{
  "num_hidden_layers": 12,
  "hidden_act": "swiglu",
  "moe_layers": [1, 2, 3, 4, 5, 6, 7, 8, 9, 10, 11],
  "routed_scale": 1.0,
  "balance_loss": 0.0028,
  "norm_place": "pre",
  "init": "normal",
  "warmup_steps": 265,
  "decay_shape": "linear",
  "batch_tokens": 32768,
  "max_seq_len": 256,
  "dataset": "wikipedia_en"
}
Below are experts of layer 7 (counted from 0) of a mixture-of-experts language model. Rows are named router (the router's row for the expert), gate (a neuron's input weights, with its number), up (a neuron's input weights, with its number), down (a neuron's output weights, with its number) and show model dimensions 240-319. Each number is 200 + 20 x the weight over its row's rms, rounded and kept within 0 to 999.
Before each expert's rows: "comes before" lists some tokens at least twice as common just after its tokens as in all text; "comes after" lists some tokens at least twice as common just before its tokens as in all text. This comes from a sample of Wikipedia text that the model never trained on. Tokens count by the router's weight.

# expert 28
comes before: "-", "\n", " |", "|", ";", ")"
comes after: "\n", ")", " |", "|", ";", " ("
router,165,178,190,208,230,198,194,206,214,181,216,196,182,201,212,215,192,209,215,222,193,185,184,206,224,197,198,179,162,231,213,194,213,252,159,192,202,225,184,194,235,223,215,175,215,222,196,139,202,219,212,232,173,207,201,206,219,189,201,221,163,233,205,188,228,197,176,177,221,205,205,202,149,180,213,174,207,192,223,189
gate0,212,175,175,204,224,163,205,223,190,207,237,208,233,231,179,190,199,214,206,171,211,216,197,195,192,213,209,213,197,172,176,194,205,185,213,162,176,156,189,178,182,228,159,221,192,202,207,207,194,210,217,186,214,187,225,189,253,184,195,180,192,200,211,212,243,221,184,167,183,232,167,227,185,211,203,206,232,179,193,223
up0,209,209,214,234,199,195,255,196,209,196,192,209,205,205,199,212,180,239,182,213,238,196,169,205,192,182,181,214,203,207,192,216,226,213,211,169,193,198,191,209,182,224,188,193,191,209,231,151,227,192,213,195,231,186,252,222,179,182,189,215,199,211,228,196,200,187,205,192,205,236,226,193,190,193,169,229,201,238,214,199
down0,236,168,202,211,177,163,227,210,195,214,227,213,190,195,223,200,167,202,169,184,154,205,224,163,191,197,221,171,189,211,183,203,203,219,213,165,231,201,229,223,169,189,186,177,198,214,163,205,220,185,225,182,235,190,185,170,204,211,225,215,162,208,220,167,171,233,125,193,188,216,198,221,181,202,235,212,189,201,203,163
gate1,238,232,192,210,176,221,194,206,198,161,217,204,236,215,198,196,190,183,215,224,179,224,209,216,206,221,214,209,191,167,205,167,181,204,215,204,195,195,187,193,200,195,218,176,200,184,213,228,215,196,231,176,188,233,193,181,213,207,202,197,212,206,212,209,216,191,197,212,165,185,222,179,189,244,203,183,191,221,182,210
up1,198,180,238,215,158,161,241,138,198,208,203,193,168,224,229,213,180,225,226,225,204,204,255,216,191,180,189,194,217,192,207,209,218,207,206,190,184,218,212,223,220,190,195,186,205,186,184,212,191,193,207,199,236,189,190,206,176,235,215,202,200,213,188,195,210,207,186,205,196,248,198,182,165,163,199,220,211,198,224,217
down1,172,196,176,189,207,210,172,159,202,186,201,210,200,232,189,185,195,181,188,200,217,199,204,199,203,190,216,203,175,190,211,172,216,197,202,182,199,194,194,216,196,211,211,168,222,185,178,178,155,193,232,214,202,177,209,182,198,206,169,222,258,215,180,164,229,196,161,213,173,197,193,180,179,200,220,197,214,162,196,182
gate2,188,195,163,208,159,179,222,174,227,182,179,222,191,212,174,212,231,229,175,172,156,164,221,192,175,175,222,185,210,209,202,191,212,172,166,197,206,211,223,206,212,183,194,222,167,189,210,184,173,201,238,188,194,190,194,182,191,202,164,188,217,214,196,217,168,176,196,180,215,221,199,204,172,156,195,198,207,206,152,196
up2,189,189,206,191,232,194,200,197,186,230,207,196,211,179,216,203,192,138,199,210,197,203,206,200,190,190,191,205,192,175,204,217,209,208,200,178,214,170,193,179,175,198,241,223,212,217,211,223,270,200,163,244,205,180,223,241,218,231,205,152,176,189,187,201,227,226,208,152,177,175,185,194,199,224,193,195,205,200,204,220
down2,196,235,181,211,161,223,151,197,231,194,170,202,211,229,195,231,181,219,190,186,192,173,213,237,192,172,207,157,205,199,175,201,204,228,197,161,199,213,202,202,222,219,204,225,192,183,221,149,191,206,216,196,173,227,198,199,185,177,222,206,176,203,190,197,183,164,198,216,259,186,233,169,187,198,197,222,190,187,179,216
gate3,214,198,207,193,231,182,190,204,209,173,222,195,233,215,203,183,187,192,212,190,203,255,191,210,166,186,212,220,209,184,230,156,186,188,191,197,190,172,196,174,208,183,169,213,209,217,207,217,209,190,201,164,153,202,213,163,193,221,208,208,176,199,185,175,211,156,181,185,209,183,214,194,190,174,224,204,207,211,208,204
up3,197,184,229,193,199,191,201,213,221,247,202,205,176,187,176,164,240,217,237,173,204,169,173,207,219,205,194,178,190,167,181,193,222,181,222,192,171,218,225,217,214,231,204,208,225,222,160,196,225,188,220,212,196,189,229,172,209,194,222,208,198,186,191,177,200,210,204,207,210,201,193,195,210,206,160,242,182,212,213,178
down3,191,215,193,200,223,216,214,194,173,184,178,167,194,206,174,207,199,190,190,196,154,216,175,247,196,204,185,206,185,216,199,177,177,159,197,164,216,171,157,198,190,209,160,231,186,214,232,200,180,220,200,198,176,213,221,188,184,219,151,225,182,191,171,167,174,195,215,188,205,212,215,198,237,219,188,147,228,185,199,215
gate4,188,181,225,212,226,241,207,179,204,218,213,186,207,195,210,181,180,205,199,185,179,193,214,186,198,218,193,177,199,227,173,237,221,237,212,225,196,191,181,220,159,204,187,212,232,190,212,204,202,198,173,186,211,199,192,205,161,190,217,258,220,202,218,209,191,222,210,201,205,193,209,181,214,226,228,198,146,192,228,198
up4,177,199,215,276,222,206,195,189,217,204,213,193,205,194,186,201,155,184,184,212,184,204,212,213,205,213,186,185,175,222,220,224,212,192,203,220,203,199,194,246,164,221,194,186,206,217,202,195,193,213,205,224,173,178,200,206,179,176,216,228,192,215,212,200,207,189,192,202,179,193,219,170,210,242,210,186,177,185,223,220
down4,170,228,185,203,207,212,208,221,222,169,181,198,198,186,186,187,220,184,190,206,234,183,171,210,196,181,194,224,198,164,182,190,207,163,212,185,210,232,211,220,203,200,194,191,206,191,235,153,197,222,190,210,174,257,214,241,238,198,197,179,232,174,190,212,192,184,209,195,212,160,189,215,183,173,197,216,221,214,179,202

# expert 30
comes before: "s", "ed", "ing", "ct", "t", "ment"
comes after: " C", "c", " c", "ur", " co", "or"
router,208,204,199,229,178,206,161,206,201,185,200,172,177,210,207,224,211,162,194,170,215,191,195,193,214,192,197,215,159,189,221,202,194,207,182,210,182,188,199,214,228,212,245,214,216,175,225,190,231,167,211,212,203,151,247,182,195,198,209,210,204,207,181,176,210,206,183,227,183,205,220,183,216,206,193,209,191,217,188,185
gate0,199,204,188,216,199,199,184,197,231,198,177,178,190,216,193,197,183,177,217,183,176,208,201,204,211,154,172,222,220,212,208,201,193,190,178,191,211,197,223,225,162,174,221,220,190,178,181,177,197,187,189,209,197,189,221,217,212,182,207,235,219,212,182,229,203,172,224,220,190,185,223,196,187,207,170,217,177,208,242,161
up0,204,214,212,184,207,190,190,212,215,203,222,207,223,191,209,175,175,214,181,201,252,204,208,206,200,228,199,207,227,171,247,194,175,200,222,186,236,196,186,210,183,236,188,184,214,197,194,188,203,184,203,181,185,197,210,213,187,183,197,199,214,224,204,203,248,210,191,200,225,195,200,202,182,206,211,220,196,169,163,223
down0,213,208,212,201,181,182,248,198,216,190,194,219,189,206,215,197,204,191,194,196,200,187,192,190,223,206,186,216,192,199,217,169,227,204,212,225,190,180,204,219,198,196,206,198,229,219,191,195,178,185,175,173,178,177,216,186,241,194,209,192,195,190,171,241,191,196,210,197,231,230,211,191,214,209,175,189,178,202,200,235
gate1,211,210,210,181,159,185,173,203,192,212,203,198,191,218,203,218,167,210,194,198,208,211,226,176,214,217,179,228,204,177,223,186,210,204,223,219,193,169,237,196,189,229,200,203,182,183,208,178,189,229,144,217,179,203,215,169,228,182,189,175,202,186,206,240,207,169,190,207,225,170,186,229,193,181,222,187,208,187,193,184
up1,237,221,220,220,175,145,168,204,189,214,201,207,231,156,225,193,156,207,154,219,217,189,236,169,190,184,200,203,226,209,199,186,200,217,215,225,154,173,175,207,159,178,192,162,203,235,249,194,218,184,191,214,165,216,202,163,225,226,178,208,204,187,215,188,230,174,196,202,200,252,185,194,198,208,187,203,201,165,206,169
down1,206,195,201,224,230,207,215,204,233,214,187,192,211,178,228,202,210,242,170,212,151,189,213,189,195,190,201,218,190,191,180,190,214,177,185,213,193,199,172,244,170,189,203,191,202,186,172,193,209,153,175,186,190,205,193,183,180,208,206,221,181,175,190,223,221,181,216,177,188,203,197,187,204,222,216,183,265,221,198,183
gate2,203,201,174,214,192,198,184,226,200,219,203,194,204,173,199,192,205,193,194,186,191,204,203,191,199,195,206,187,177,220,193,183,204,175,203,202,211,243,208,214,205,226,195,212,184,195,221,201,193,185,197,199,162,192,212,177,185,185,178,186,230,230,171,228,204,175,205,210,204,189,219,182,213,202,184,209,249,201,191,188
up2,178,184,199,202,213,213,212,210,190,202,201,204,190,202,210,168,196,214,180,209,191,191,182,209,174,217,195,212,240,208,207,201,216,189,221,200,184,221,219,196,171,203,182,206,233,202,190,172,172,204,175,192,178,214,219,204,229,238,210,209,210,181,196,212,209,231,210,205,204,199,186,248,192,220,183,226,202,214,175,195
down2,198,177,203,216,193,166,245,193,187,226,217,193,193,169,214,184,156,198,218,241,192,200,245,184,190,233,210,210,209,196,215,217,187,188,204,213,182,214,205,197,184,167,195,183,185,208,205,195,233,187,186,155,190,211,165,155,231,233,189,174,198,171,195,214,186,157,223,234,189,184,178,215,206,172,209,188,173,182,180,193
gate3,206,164,186,185,212,185,201,197,186,160,182,207,195,206,197,197,215,193,205,233,195,231,210,201,219,196,172,203,210,213,212,183,234,224,210,210,198,197,182,195,206,172,169,233,200,187,217,201,197,177,234,226,205,191,187,212,195,232,200,218,189,215,194,220,180,181,167,250,182,175,194,211,210,222,178,205,165,190,205,201
up3,229,200,183,202,177,190,223,208,224,214,205,243,182,217,205,203,200,194,234,208,212,189,221,172,214,219,172,178,220,224,220,232,173,231,211,176,196,248,174,204,217,198,192,227,196,183,225,207,207,179,196,215,211,196,172,182,226,252,207,201,208,206,181,214,204,197,209,216,168,169,205,233,215,200,220,247,188,172,160,191
down3,239,182,187,217,190,204,192,177,203,215,192,178,188,224,210,198,232,195,202,174,211,233,213,219,220,217,188,180,184,186,187,239,221,197,218,212,168,209,209,224,212,203,193,217,195,216,198,201,196,194,190,197,217,194,227,202,158,198,204,201,234,233,251,212,200,201,204,225,180,205,180,192,205,163,182,233,226,179,212,193
gate4,192,206,229,177,220,193,173,146,221,212,211,201,187,181,187,174,205,192,192,175,238,208,204,206,239,172,205,143,214,185,205,201,211,216,172,221,183,228,198,202,199,199,200,196,183,218,186,225,205,180,203,221,194,212,235,175,160,191,226,206,215,190,191,214,191,203,193,161,174,201,229,186,170,196,185,185,196,219,191,173
up4,208,186,231,182,216,205,181,155,233,229,197,191,215,157,206,179,203,212,190,208,189,210,180,169,224,184,148,182,198,216,203,190,198,215,181,235,213,165,220,213,222,201,227,165,185,203,186,231,212,205,207,190,203,208,200,213,203,181,239,209,194,194,216,213,204,201,179,201,201,160,212,174,187,186,170,202,195,205,174,184
down4,215,193,201,214,226,204,235,225,235,231,191,209,220,195,176,196,244,179,198,211,195,205,217,204,177,177,220,193,194,184,206,206,212,219,223,245,192,198,208,149,176,169,224,197,151,172,207,192,250,185,226,202,217,170,194,182,180,160,201,166,151,210,225,244,186,214,208,197,185,224,190,198,177,182,206,161,201,221,199,211

# expert 4
comes before: " |", "|", "|---|---|", ";", "F", " 0"
comes after: " |", "|", "---|---|---|---|", " −", ";", " 1"
router,241,217,225,192,165,164,204,204,185,231,211,171,207,198,205,201,187,186,173,228,238,195,208,231,182,231,228,219,216,178,189,187,201,193,212,174,193,181,191,195,174,184,180,202,202,239,199,161,219,181,220,197,201,211,164,191,227,195,178,218,162,234,177,200,198,236,215,199,179,234,195,219,188,209,179,190,230,184,224,199
gate0,159,171,205,188,209,185,208,201,212,197,206,204,213,201,189,157,174,225,196,178,200,202,216,236,209,213,213,168,235,204,153,203,209,238,208,206,178,183,194,205,205,212,217,211,211,156,194,207,209,205,181,195,209,192,209,195,202,211,188,243,206,187,211,194,240,181,243,191,177,200,194,172,194,214,193,198,221,221,205,203
up0,181,177,188,216,213,205,188,186,188,281,214,186,182,227,213,191,174,209,188,198,203,153,182,195,192,217,167,210,188,171,220,188,240,200,175,183,201,201,191,179,206,214,193,179,205,200,200,152,167,182,232,266,190,166,223,194,191,213,178,178,200,208,192,192,236,198,214,204,183,228,205,237,228,188,166,182,193,190,174,206
down0,214,209,203,180,166,196,222,223,218,186,177,196,195,209,191,177,227,177,223,198,239,213,213,224,202,206,200,205,199,210,188,188,202,173,185,227,191,176,229,214,191,194,232,189,234,164,180,205,197,208,192,243,185,250,212,187,195,196,224,242,184,155,221,215,190,207,178,161,194,213,198,211,193,184,215,247,209,235,204,206
gate1,223,192,194,203,220,204,226,209,172,224,192,180,213,260,231,213,194,207,193,206,175,204,210,251,179,192,176,207,224,215,178,200,196,216,235,225,201,203,193,204,203,221,196,172,179,207,222,216,223,173,187,185,194,174,219,230,183,209,203,201,191,190,190,164,189,178,213,195,264,206,238,210,216,219,203,206,189,192,218,211
up1,186,160,253,182,211,193,213,176,199,205,185,184,206,217,210,210,211,199,191,184,191,177,202,213,204,183,199,228,190,200,184,176,178,183,215,208,214,238,189,189,231,188,181,227,185,212,183,205,201,187,165,225,220,177,207,209,189,224,202,180,187,173,192,245,210,218,174,197,215,208,207,204,174,177,234,170,217,227,229,226
down1,209,221,208,225,186,208,192,227,183,202,165,205,221,221,187,197,188,180,201,187,236,162,223,178,155,197,195,206,196,202,190,164,196,213,201,203,217,223,193,192,214,199,168,231,179,199,196,184,201,166,211,160,199,208,194,203,212,214,219,174,179,236,195,201,220,187,236,179,192,190,193,182,202,222,218,185,224,219,146,209
gate2,216,217,166,226,199,220,189,183,196,164,201,198,177,205,192,204,176,200,196,205,182,180,174,160,193,173,210,206,198,217,233,177,201,206,207,181,197,197,184,224,204,212,194,168,191,215,223,182,198,182,209,162,207,221,244,208,235,219,198,204,196,207,211,156,212,196,228,202,226,177,231,224,192,206,155,201,185,219,192,172
up2,201,217,179,230,188,229,185,186,214,160,199,180,204,197,164,194,182,225,221,208,179,172,218,201,196,170,212,188,191,242,203,189,202,202,158,190,196,182,172,226,220,159,241,199,213,198,228,185,204,220,240,172,255,253,226,218,182,189,173,198,183,204,208,166,200,198,214,194,193,189,207,196,217,185,187,223,208,201,163,214
down2,200,183,206,207,244,186,206,175,162,195,232,186,166,196,183,203,211,213,228,188,190,192,210,202,154,207,213,198,198,191,197,194,195,226,187,201,178,200,171,160,212,203,161,190,193,206,192,225,196,210,196,187,188,170,190,208,189,211,183,151,213,240,166,194,227,185,207,191,214,224,226,231,202,193,207,187,208,176,193,198
gate3,192,202,172,235,270,221,202,149,165,194,240,203,185,197,197,176,197,231,203,214,194,221,178,216,190,232,167,215,196,193,208,207,211,211,222,242,170,171,202,201,178,177,220,211,174,200,206,250,177,192,185,208,195,162,245,202,171,188,194,203,214,198,195,200,217,189,170,193,232,222,201,193,173,194,233,199,162,204,223,203
up3,222,190,211,226,224,209,212,203,170,211,199,192,203,183,241,207,210,220,232,187,178,248,191,216,216,206,204,255,226,181,195,207,195,222,178,228,178,171,216,180,177,190,206,189,186,236,237,189,178,232,217,178,192,200,239,211,194,215,177,203,200,214,197,171,195,214,199,181,200,220,180,201,229,190,192,193,222,213,193,185
down3,224,196,229,203,207,220,176,201,207,164,216,197,191,199,205,194,188,187,211,213,165,211,208,207,215,161,197,193,178,170,229,181,190,192,161,245,182,231,199,199,227,238,173,258,221,191,214,199,184,216,189,206,192,237,192,206,253,167,145,203,212,177,207,197,186,183,229,167,225,201,186,195,192,197,212,197,185,229,188,204
gate4,168,226,197,191,198,214,203,168,191,248,168,210,198,183,184,223,187,225,227,208,205,196,212,187,221,202,204,179,189,210,179,213,254,242,184,233,212,174,195,235,201,213,219,174,192,168,192,202,194,203,169,209,216,195,190,220,182,156,192,221,206,193,219,200,225,205,197,201,205,236,170,190,169,199,160,205,195,222,200,222
up4,177,188,213,206,215,170,209,213,209,166,214,179,196,196,214,181,208,193,227,173,195,205,198,204,174,211,205,197,227,190,208,181,187,199,220,200,190,226,211,192,215,203,191,253,196,202,186,168,187,192,177,195,168,227,203,202,187,209,235,189,187,202,201,219,202,227,210,239,196,175,216,218,211,218,222,219,237,172,228,215
down4,229,202,205,192,186,183,178,196,211,172,202,203,228,213,202,206,212,197,197,218,186,206,240,215,210,230,173,225,183,209,177,242,203,213,178,204,231,175,222,198,207,202,199,216,187,207,222,201,212,139,233,196,214,209,152,191,231,217,212,215,189,174,182,182,220,182,180,204,212,191,229,150,248,232,169,200,199,190,204,184

# expert 3
comes before: "\n", " The", "==", " In", " He", " It"
comes after: ".", "\n", "\"", "==", " ==", "==="
router,171,216,220,205,218,205,194,201,220,236,183,143,145,260,225,179,186,216,223,198,197,227,198,188,219,207,191,208,187,254,206,215,196,209,205,218,208,216,222,193,189,169,192,207,213,209,192,245,196,200,153,216,203,195,192,248,184,214,176,150,202,209,241,218,208,227,204,192,178,180,213,208,191,198,209,167,189,200,189,196
gate0,198,220,194,182,218,193,239,178,188,193,185,208,214,189,204,190,206,199,196,229,211,199,222,128,189,200,217,210,219,206,199,188,195,209,201,181,230,177,236,219,240,212,235,223,213,143,274,170,182,204,195,209,196,213,234,194,168,177,201,211,212,176,244,192,186,172,153,209,214,220,201,226,174,178,159,212,212,174,218,166
up0,228,167,197,221,196,201,163,206,212,198,240,200,208,203,172,209,199,184,188,185,212,201,166,183,189,240,177,228,173,208,180,199,202,186,213,230,177,241,183,194,176,167,190,207,178,204,172,230,208,192,181,186,199,191,198,176,248,209,188,190,205,208,174,170,206,191,209,195,218,177,184,156,227,203,244,193,172,246,230,222
down0,199,199,195,238,189,204,206,211,208,217,224,224,214,199,187,223,189,208,167,181,230,191,185,195,207,225,145,192,191,222,190,146,224,218,200,203,155,203,192,202,208,183,167,188,177,206,204,227,196,173,192,201,197,201,199,201,193,172,209,215,200,149,205,211,197,218,217,205,200,180,184,195,210,191,186,196,172,204,203,221
gate1,210,160,174,234,181,194,233,216,199,220,215,213,230,180,195,180,214,209,198,244,196,186,189,189,213,159,201,208,202,224,217,219,178,198,206,193,191,189,194,208,193,177,191,195,209,208,217,209,233,184,219,204,197,201,221,210,217,235,171,218,177,204,226,170,206,217,148,190,235,210,177,184,182,204,199,183,210,167,213,182
up1,202,166,185,237,187,193,220,216,183,226,210,187,223,196,199,250,240,187,192,230,203,199,166,232,188,181,189,212,190,214,210,209,220,207,222,184,168,202,199,190,193,182,194,209,218,200,225,225,233,158,199,192,202,179,200,219,236,242,175,240,182,182,174,183,213,169,135,187,232,189,188,177,188,230,193,202,200,217,203,178
down1,194,201,188,200,213,184,214,216,189,241,188,220,194,231,193,209,221,213,207,192,225,198,187,195,193,190,166,201,193,191,219,184,206,206,199,196,197,191,179,176,224,197,170,195,224,201,208,186,211,163,227,188,194,219,225,174,213,209,197,180,202,210,204,239,194,249,203,225,200,195,197,201,195,225,214,166,213,236,234,204
gate2,191,218,198,217,194,232,195,211,177,214,203,190,226,213,169,192,221,169,188,231,148,215,182,239,189,220,187,202,193,186,213,182,159,188,225,222,150,226,184,215,154,205,175,195,231,186,169,223,238,196,189,213,169,180,182,204,192,172,198,211,212,183,157,209,214,204,208,200,197,171,206,201,167,216,189,194,214,197,191,203
up2,200,218,210,238,234,191,172,202,196,179,169,169,219,211,214,238,196,166,193,234,223,215,220,185,166,185,205,216,189,237,201,186,173,201,216,191,191,203,222,194,205,216,209,185,196,195,171,182,186,197,198,224,192,182,218,209,228,208,198,182,185,218,168,214,196,221,160,201,179,208,168,189,151,185,192,214,230,185,198,177
down2,196,237,203,205,202,207,208,181,198,191,189,176,197,194,220,203,197,213,203,212,193,204,195,208,249,242,156,193,207,201,241,216,219,192,190,179,202,220,185,193,213,212,221,185,199,169,215,215,192,203,216,184,206,187,187,190,197,195,180,205,208,191,215,185,214,201,205,192,178,186,232,230,168,206,196,246,171,182,179,171
gate3,207,267,195,208,196,220,205,191,196,218,193,201,194,157,201,244,215,195,177,229,182,225,211,168,216,201,186,169,199,242,188,187,190,176,217,211,199,199,220,216,184,185,206,208,204,207,207,232,179,196,174,192,179,191,222,209,216,163,185,180,217,207,236,204,211,192,217,192,216,201,162,190,224,193,187,213,182,215,240,164
up3,213,227,186,215,191,220,205,227,196,199,176,180,190,152,216,225,214,245,194,204,173,201,208,177,231,202,215,169,212,217,205,204,193,211,210,200,211,196,238,217,178,203,197,202,198,195,198,225,198,205,215,204,201,192,222,222,233,178,190,212,229,226,205,207,195,208,206,190,192,165,158,181,223,240,191,207,238,200,202,164
down3,218,210,200,198,186,198,185,206,220,183,192,201,213,196,186,243,192,196,210,211,197,230,229,194,174,178,199,206,212,156,202,207,191,190,206,201,213,216,235,202,182,224,214,168,201,207,229,206,170,213,162,163,191,220,196,184,218,204,183,204,195,227,213,178,203,171,217,234,222,204,195,184,196,213,167,203,204,209,186,165
gate4,226,164,209,218,203,219,224,193,197,220,159,218,210,171,190,198,216,214,197,190,216,191,168,200,188,219,208,194,182,239,205,240,222,192,232,186,178,165,201,183,199,197,228,195,211,166,193,237,197,204,207,182,226,182,198,206,227,215,192,181,184,202,140,191,161,176,217,185,195,207,197,183,199,217,193,213,206,228,227,189
up4,222,197,189,219,199,203,182,186,214,186,183,191,212,224,175,175,188,178,197,229,191,189,206,212,190,172,196,198,178,221,196,177,187,180,180,187,216,236,147,218,193,223,208,191,185,202,211,154,192,190,223,202,217,195,220,211,196,212,184,192,222,209,216,201,220,216,208,208,201,212,213,223,211,203,218,160,200,179,174,211
down4,208,213,233,198,187,234,194,196,162,209,192,182,162,219,190,217,228,208,199,169,177,216,194,189,220,222,189,198,172,222,215,229,198,222,222,209,197,191,215,214,213,209,203,208,225,197,212,224,199,206,170,216,194,219,188,193,195,220,191,174,222,171,229,228,228,234,221,215,159,143,204,212,177,247,194,187,183,201,227,218

# expert 8
comes before: " |", " 0", " 1", " 2", " 3", " 4"
comes after: " |", "\n", " 1", "|", " 2", " 3"
router,180,190,187,179,181,177,192,205,177,209,220,219,235,215,207,177,216,206,212,187,227,187,161,182,194,226,205,190,200,230,201,217,182,196,202,136,206,189,178,206,195,197,186,200,183,228,196,165,209,198,239,228,179,185,213,214,224,176,204,236,189,240,229,191,209,223,167,189,188,199,165,200,178,204,203,229,223,210,191,202
gate0,228,181,209,182,208,181,202,220,222,196,219,199,189,204,161,200,205,184,215,198,169,193,198,226,181,233,210,224,214,197,220,193,167,184,207,190,191,214,207,207,177,208,191,236,160,211,195,185,182,185,224,186,201,200,182,178,176,197,197,215,195,195,169,200,243,220,161,202,229,210,216,216,158,193,198,190,190,235,194,231
up0,221,281,179,252,181,223,163,211,213,190,191,192,206,198,209,236,222,165,183,226,169,211,198,170,211,180,222,199,203,215,203,206,195,194,187,206,198,220,171,214,215,184,200,150,199,197,222,216,220,204,208,204,186,201,210,222,218,167,221,201,196,222,208,190,170,198,215,219,169,151,177,197,228,221,224,182,222,194,202,208
down0,182,213,210,210,176,210,191,202,202,207,213,217,214,179,196,190,212,192,213,211,206,204,180,186,200,215,183,191,218,217,197,221,203,217,217,188,211,181,227,182,226,179,208,238,190,210,216,202,232,200,211,226,173,242,190,188,225,211,248,215,202,186,199,232,180,201,194,200,211,198,209,196,198,240,190,214,164,217,233,244
gate1,240,204,191,203,212,170,227,195,223,230,179,196,178,194,216,203,192,209,202,203,190,188,206,193,222,213,212,261,196,205,179,191,204,214,192,196,224,172,229,180,179,184,206,208,184,181,223,193,184,160,176,168,188,172,208,188,204,223,223,220,211,180,210,184,200,176,169,212,207,191,194,193,185,206,211,215,202,228,221,217
up1,165,200,208,204,209,238,203,216,177,207,213,194,208,201,183,221,229,239,208,195,210,238,181,209,198,231,187,211,203,176,211,210,181,220,208,206,190,226,206,222,211,189,176,221,198,227,227,205,230,229,218,225,197,214,195,199,181,172,189,198,190,240,188,216,221,214,173,195,196,176,197,219,211,186,233,193,234,194,197,197
down1,230,208,201,196,187,160,214,191,180,220,228,221,176,196,177,216,213,197,197,219,196,196,196,195,178,225,195,151,212,229,184,188,212,215,209,176,207,179,159,228,201,192,228,184,198,215,194,179,214,199,236,242,174,175,187,205,194,166,203,237,193,189,184,211,195,199,169,209,174,205,210,200,190,209,173,164,227,206,211,142
gate2,211,203,193,191,231,204,207,209,221,225,167,203,208,202,251,193,164,171,201,166,198,220,197,198,203,218,195,185,187,144,166,177,226,200,209,212,162,219,174,170,176,206,207,203,177,182,198,210,181,210,204,188,189,226,233,211,189,206,181,220,237,201,214,154,210,167,245,167,214,200,192,235,220,206,186,176,197,219,217,167
up2,214,199,198,209,214,211,198,220,235,216,193,209,205,211,213,170,173,172,200,188,201,205,185,185,224,207,175,187,205,177,182,164,227,190,205,222,181,222,158,194,164,227,184,177,210,213,192,203,195,198,218,210,205,185,189,220,175,207,194,195,237,204,191,163,201,181,226,176,210,209,218,231,208,217,190,183,161,210,242,197
down2,236,190,195,203,213,195,218,227,222,207,173,213,214,200,218,186,190,189,220,191,179,190,240,165,229,208,212,184,205,206,167,180,206,213,229,203,190,181,206,199,221,226,171,209,217,210,194,198,233,187,224,165,190,176,207,176,215,225,201,195,203,201,188,238,202,219,166,171,207,204,186,174,196,196,211,231,190,214,210,200
gate3,244,216,218,170,203,204,210,204,175,182,210,222,204,195,236,177,191,249,204,229,192,196,208,192,193,200,191,192,235,184,212,227,212,218,178,192,199,206,198,224,220,218,213,234,234,205,220,240,211,194,175,197,221,196,200,216,167,215,225,178,157,196,184,177,196,199,196,206,196,188,215,192,186,212,198,177,191,207,193,211
up3,182,196,196,187,202,192,182,182,184,178,173,190,228,205,209,194,189,147,187,220,205,195,205,197,193,219,216,205,188,208,194,184,180,211,215,219,221,191,187,179,179,215,214,223,241,196,203,208,217,216,205,189,168,214,219,185,240,204,185,202,213,206,187,211,190,192,234,186,175,198,215,214,158,245,138,198,210,210,204,210
down3,152,211,198,181,211,195,165,201,229,193,218,207,208,228,184,190,240,210,196,205,157,188,189,221,187,224,202,224,165,207,195,189,224,213,212,225,191,210,191,217,193,230,207,219,206,221,181,195,219,179,182,191,192,201,146,166,165,228,204,217,217,188,192,212,203,207,195,222,199,221,200,202,196,205,184,171,228,220,190,206
gate4,212,226,177,191,213,237,166,176,203,173,196,191,182,169,203,178,178,212,181,200,192,183,242,170,185,205,233,163,184,204,216,202,188,226,185,184,194,216,203,185,198,185,204,200,172,226,192,162,208,197,209,200,192,192,201,207,193,212,226,186,224,183,196,184,200,209,205,185,218,212,190,176,189,205,171,205,216,190,213,187
up4,221,245,179,210,204,200,189,176,205,242,188,198,231,192,167,240,202,181,194,179,211,217,225,196,152,192,188,173,222,206,173,211,192,232,194,194,184,193,179,207,230,215,236,201,170,159,195,188,195,211,218,201,230,219,173,221,210,209,174,214,203,234,243,204,203,200,192,187,195,212,216,204,203,208,207,200,226,187,182,210
down4,197,199,237,167,199,235,182,194,215,209,221,204,203,207,185,208,189,175,193,220,228,224,196,209,179,203,202,206,195,172,192,164,213,205,209,201,206,213,204,216,198,214,198,209,207,186,191,184,224,195,196,207,194,204,192,238,233,205,205,199,166,200,230,186,235,213,150,209,211,178,209,222,202,226,182,196,213,207,190,214